config = dict(
    d_model=192,
    router_cosine_scale=14.0,
    lr_router=0.00161,
    n_head=3,
    n_kv_head=1,
    norm='layernorm',
    norm_eps=1e-05,
    qk_norm=True,
    extras=['capped logits'],
    lr=0.00216,
    schedule='wsd',
    decay_fraction=0.632,
    decay_shape='linear',
)
Below are experts of layer 4 (counted from 0) of a mixture-of-experts language model. Rows are named router (the router's row for the expert) and show model dimensions 128-191. Each number is 128 + 32 x the weight over its row's rms, rounded and kept within 0 to 255.
After each expert's rows: "mostly gets" lists some tokens that are sent to it at least half of the time. This comes from a sample of Wikipedia text that the model never trained on.

# expert 13
router [145 114 150 115  82 140 139 134  89 164 109 144 100 122  97 128 192 108 162  53 157 124  92 132 102  76 122 126 144 118 141 149 141 136 187 116 135 169 119 144 151 125 110 146 119  77 126 157  23 131  77 137 152 130 199 150 206 144 153 175 101 144  87 118]
mostly gets: " used", " held", "ting", "ted", "ized", " announced"

# expert 4
router [140 137 135 141  93 126 140 172 153 122 121 120 130 166 153 158 151  91 173  98 133 140  85 112 128  33 111  91 141 111 175  99  92 109 157 139 122 167 158 110 130 112 130 130 161 151  59  95 136 102 133 122 165 186 158 165 147 156 179 107  90 160  65 126]
mostly gets: " =", " details", " Website", " images", " Martin", " Liber"

# expert 7
router [141 126 153 164 110  78 171  75 129 135 122 167 130  87 124  91 103 108  68 174  88 122 171  97 149 171 104 157 130 189  44 115 122 182 185 112 124  87  96 121 135 151 132 123  96 127 182 142 204 124 147  97  71 140 102  75 127  89  78 129 177 128 143 115]
mostly gets: " New", " high", " main", " per", " special", " First"

# expert 5
router [149 170  79 169  78 152 101 161 167 161 123  86 142 148 130 120 114  96 109 154 156 137  96 173  98 109 164 119 120  79 151 181 146 152  50 137 121 123 137 125 102 100 106 125 139  74  77 179 119 155 155 120 142 128 205 137 103 106  99  78 109 126 109 142]
mostly gets: " years", " University", " team", " season", " game", " school"

# expert 15
router [136  69 153 164 134 102 204 152  82 103 131 143  90 142 164 133 166 169 103 154 162 159  89 180 126 141 147 124 152 158  97  64 110 177 150  80 100 145 109 105 172  81  89 161 109 120 157 135 112 197 116  84 119 177 153  94  93 122  90 118 147 156 133 145]
mostly gets: " used", "ated", " well", " held", "ed", "ing"

# expert 2
router [130 171 138 147 114  91 146 167 139 180 198 141  44 155  76 116  97  88  89  84 186 122 120 131 110  99 132 120 144 133 143  94 141 127 108  96  88 124 137 159 111  91  40 105 171  93  62 108 119 120 122 135 159 183 191 182 108 127 168 136 120 132  93 132]
mostly gets: " power", " John", "ya", " Lake", " land", " William"

# expert 0
router [138  87  87  94 173 141 200 123  98  84 120 145 113 124 147 151 219 120 110 115 145 152 140 207 154 171  93 150 118 150 105  98 149 137 161  94 117 186 152  85 171 101 128 147  89 145 188 153 180 154 125 165 151 183 133 129 163 106 155 148 163 115 132  46]
mostly gets: " both", " include", " between", " these", " including", " largest"

# expert 1
router [103 132 143 115 167  49  91 105 119 144 120 112 136 144 149 163 161 159 112 152 147  75 135 138 135 159 162 139 148 111 130  97  99 115 119 118 143 105 100 150 180 100 121 106 173 107  96  98 210 143 133 173 103 100 124 168 115 205 115 147 126 108 149 107]
mostly gets: " Am", " fire", " won", " ball", " Robert", " Fred"

# expert 8
router [167 114 117 162 134 113 169 144 115 178 104 210 126 141 121 120  93 179 104  94 163 135 142 119  92 108 150  86 135 110 102 147 162 128 134 133  47 169 112  88 152 129 150 123 116 126  78 151  94 132 130 122  88 138 143 144 207 135 126 135 137 180 151 159]
mostly gets: " during", " before", " English", " novel", " During", "year"

# expert 6
router [104  96 158 103 190 140  91 124  37 120  79 142  86 139 132 134 140 218 140 107 166  74 146 163 130 171 101 114 110 151  78 124 168  99 108 125 152 116 135 163 184 149 118 100 145 169 174  84  76 158 108 167  99 100  51 132 137 156 140 174 142 106 170 105]
mostly gets: " New", " his", " His", " national", " High", " city"

# expert 14
router [107 147 110 117 157 127  80 144 159 135 151  76 140 167 157 114 126 117 163 190 146 133 135 121 165 118  74  81 118 123  89 141 154  93 114 167 131  59 164 137  85 111 135  84 167 126  85 126 145 117 171 120 141  93  92 135  96 119 162 128 135 130 143 136]
mostly gets: " To", " Co", " Pro", " Bi", " Ti", " Gar"

# expert 10
router [133 197 136 145 123  74 106 129  97 174 162 151 160 163 132  65 118 121 140 159 124  96 115  50 147  41 113 102  97  75 154 127  68 129 117 131 125  56  94 137 199 110 138 107 105  75 161  95 151  99 112  97 206 106  96 130 103 141 110 170 181  98 131  97]
mostly gets: " l", " qu", " Ne", " fa", " Ho", " had"

# expert 9
router [117 100 161 125  97 129 109  99 123 115 149  59  95 120 131 173 155 128 147 163  94 149  75 152 134 128 107 144 120 131 171 101 121 150 150 123 182  95 154 127 107 183  98 115 177 120 152 117 147 176 158 105 146 153 103 126  71 113 162  85  91 129  99 111]
mostly gets: " Ne", " l", " Le", " un", " qu", " e"

# expert 3
router [140 129 126 137  88 181 107 121 148 104 108 117 177 119 124 108  86 135 153 145  63 158 129  95 124 117 116 130 107 120 122 178 133 135 135 161 137 112 130 125  91 185 168 134 112 150 140 147  60 113 121  94 114  97  93  59 121  89  97 105 113 147 133 176]
mostly gets: "ali", "ib", "ari", "ya", "iz", "ami"

# expert 11
router [129 125 101  88 140 165 149 147 178 112 122 134 101 142 128 147 128 111  91 147 161 108 159 160  69 156 141 106 146 114  95 149 180 112  71  96  99 133 101 154 129  71 157  91 119 149 121 147 108 115 124 154 116 176 158 149 120 113 136 125 152  95 155  93]
mostly gets: " under", " during", " before", " head", " part", " cl"

# expert 12
router [122 107 109 130 168 116 108  72 162  94 127 127 150 112 138 127  64 139 113 181  90 119 196  75 130 200 141 158  99 156 134 142  87 159  89 104 148 109 124 124 117 178 138 125 129 185 148  86 222 148 155 118 117 161  57 115  95 126  89  87 159 103 175 131]
mostly gets: " Co", " Bi", " J", " Na", " Gi", " Jo"